Weights of a small mixture-of-experts language model, trained from scratch on English Wikipedia: 14 layers.
Below are experts of layer 6 (counted from 0) of a mixture-of-experts language model. Rows are named router (the router's row for the expert), gate (a neuron's input weights, with its number), up (a neuron's input weights, with its number) and show model dimensions 128-255. Each number is 128 + 24 x the weight over its row's rms, rounded and kept within 0 to 255. Numbers have three digits each.
Before each expert's rows: "comes after" lists some tokens at least twice as common just before its tokens as in all text. This comes from a sample of Wikipedia text that the model never trained on. Tokens count by the router's weight.

# expert 15
comes after: " |", "|", ";", " 1", "(", " -"
router:110163169156143133109135147098099104155131174135156122141165123172128143170129111154150157066127110131102151125089127116149098134109106081117170122154093125177162139137126140080108067155141141142151129119041081163142139097117156136123114128123129109112139112123136133126145073158135149142122111118156147127157107187128126109162129124119143138131127126151149162138153130144118128118145
gate0:124116135161096130145072081108122114141107127128116122119146070114117154155104130078112149123130133132173127118136137137133131092155124162103137117116155137141154148139186154121121115122144140119150154117151131077089148179129151124087105102127100123158120158161129145162136140148137098117121088116145096161133104131081138141164128165121141167108121084102121103162085170145104081098124
up0:122156141147136116148110109134134163140106133119079152139084153167135183157117103164103111118123146102134144117145135101121128102124161109124136101144168124155154146152094129166085153140099115113114120129101091135115136146159138155148163115121126109101079098140114083128109187149155106149121116106119137131108129116109165172139135125108109089127174118129136137108126114160107098147118
gate1:109109127157137116121139133141156133148110118083094150129133111119139136161176136136115176075106125194102105114108126092170109117110130123140135119160136166160133159182169118156122097159130115150155183093126110085088137145153146133112127122181148099125126133100105091130110151123157108125136137116133126146160107184160087154147123149151115132111112127144177185127112126143134110134082
up1:114108088120122142159146124147160122151090115084056128127106167127107135091150169129128097157106131126141129128165142115161144111128154140127118122125153143086111133137138138151122152179107120104113134160180110089101132171114101122142134141152156114135109146081115111127108125134143106136121165147105106148107113120118101148099194127119150126152105110119137111118096106117158101127098

# expert 13
comes after: " |", ":", ";", " /", " T", "---|---|---|---|"
router:093146132140153142150109158121104096138126146149160167121143137158125139153154140125144183094101092144167126135111122112149112130149122109166111102156123110166156123172094168111115105169110124098125103114068122168108136127102137161130128125148112117114100122128136148143148092111158132136099101109132142139132134158168118143174098155128136152137122136121105133147144149128105169139146
gate0:142104106133110135142133080106104126188127139109144153132083100094141124152139152079139113138117133162153145139141184132095112094096171163156109124154162133135120117145141130139115127146156135140088164128102113132175153125121120111098113122149194105129133153174102129133122161135133156107105152124148090130130072154120103133124155145127126141151117142124082161145137165129118113140129
up0:137114134121144144127144171114118120134106123090140187155149109136145141108084134130156163136157112152138137137155138136137167071112115132143152134115135138163197113134142136123132083098079120123139113127132116136104112113164123158133138145186119103142134158083153112044127129118129198119151129131086142159139161151172109083071148103125067101147089097139153158107109124141154152111097
gate1:149101132082087120117129074139154103175125129151128154078143136137089138145093172135129163111124081185098136159102108123119118097140104128112151159127161122133113100161158120133162163125107155110134146114119139112082125133114124138145121142168134125108165163107114143125113131129171131155121155130140069125145145141145160120134092107158093093138123088129121130154151164151121117125120
up1:090129141163078132120161131125135099155192098132087149131170151139151117137129153043101138087151129156141129136125144097129090117155080169124099143135154108134123140123155143158099096173189178113162091143114137089108123141128109119138118137141150100164118136140136142134116136101115160126121094100135137158132098126131164150113126112118091145101146100093149153133095116134174137095147

# expert 5
comes after: "\n", ".", "|", " on", " in", " was"
router:100164079160159123147114150131108110147102158104089128129124126110106200137132108130112151093129097160140113116106115163107107149146121096162170136111140093159174146154131137095111098153114146114177128110075107181122152167107169153121089126170135056145162101128099150144127131127155103069170113119129104147170139155150119158167105129167103147114114119188135155151137151138141137073153
gate0:141119130109081138169081151107129135134134124115120155128093095150080119148136163106112135119142147104144130150141137097125087153087136083112114152115130172131105106083132064136108173143120172114113120140137157084125124131093129150143123090143116109144147136119090144129117129108108137154174107156091116142132056087136117107117106149198144131161124091160083114115106122112098125103134
up0:139151080155127152111094140170144172110117125131168179102133141129130150166190173070119133138154117107145099194121119118132117104120148090117093148120095139148107193125141107119081147125142173127122135091129125126132140119078108140166128113149156110144143145117106140122154118139149078108148103140131124143142127114121157117126153154161124118078102136094130153096140167101036150168121
gate1:096134124071076169103114092106125131128170118142127112126090116114111101148129122117171103125118150140129158096124105126123099161143085176144139130130114145147114156077131124092112116100172127138067081110094166121125129149083133100088102093094096168130082137122117120129131129128112170122151114151166113089166095144134108129143131127136130130117165143120120148125154165115132113120114
up1:154100179107145172157097143132100104133087160147129127100154090136100133082160135081102124108118134129140109139115134144113096167128136048194110122139131122114110129138133104163161145129135113113161149160122142125132150142127084125145118118144077177135081101083101127137158121110143126152104137126142158117088163131138177141128120122121060044132129127101096098094118103149139105123144

# expert 9
comes after: "\n", " (", " ", " \"", "==", "\""
router:107123155142129115136129149131088091135111156096166129127156093130104143161174132144143153095109111126164143132124098114117116152150136114158169124136098119169127157143134133114123119128168145153112138099099137150152158138088173160113148114138127107096124123120137156138155112162138146122155117121133136118187123146120143136170076149180110099103151150134120137119122159139105121143142
gate0:118115128087153145158119108146121133131179122137163146138134168141172107120153101101137124144140109125130110158098124113148127123091132130153105139129171117166157151182137104125150106098118079128113152140125139133126153122126078136121107086113174092133142094132111119159090149109187181125096158138106120119141166093144169206098119120156107160109086119138117123134111105165153123163100
up0:142116169132178113154125146128108149094155138159124120133114105177151141120131145121188129095143151134156129131117180129152072155152123169159124127130146161140145135150144084133098108104135099146144111139112120164102126151122154114149111126061175184130115119115101091143118126152111111138123153141149112145105108130139133103110094103135169152109138122117117150104113109086155158153143
gate1:156102127153146147142120117165135152132126113100148124157147108165145115153154133131077126152159127125105153145108105168152121108124170104101098131123138099158121107141167130149173099115140145086146139107110170115101120111141171089126155101145140092134114112093100138134105113102134138104104103112130122144163156152078125086151121124170108125113105144135163136119125191173150149131126
up1:154147104105122144154118140101134093153114150141156108157139104127150156153120182119129097081128102124120146107153119143098137091115130139092153132121126127142158127162152065142127133153143116120151153157107128133118154144164139141109087126147174064114159132122147158144113137061137117116101126120130130102095140147128062125158160149090108118099153143133118118143143117088145115117138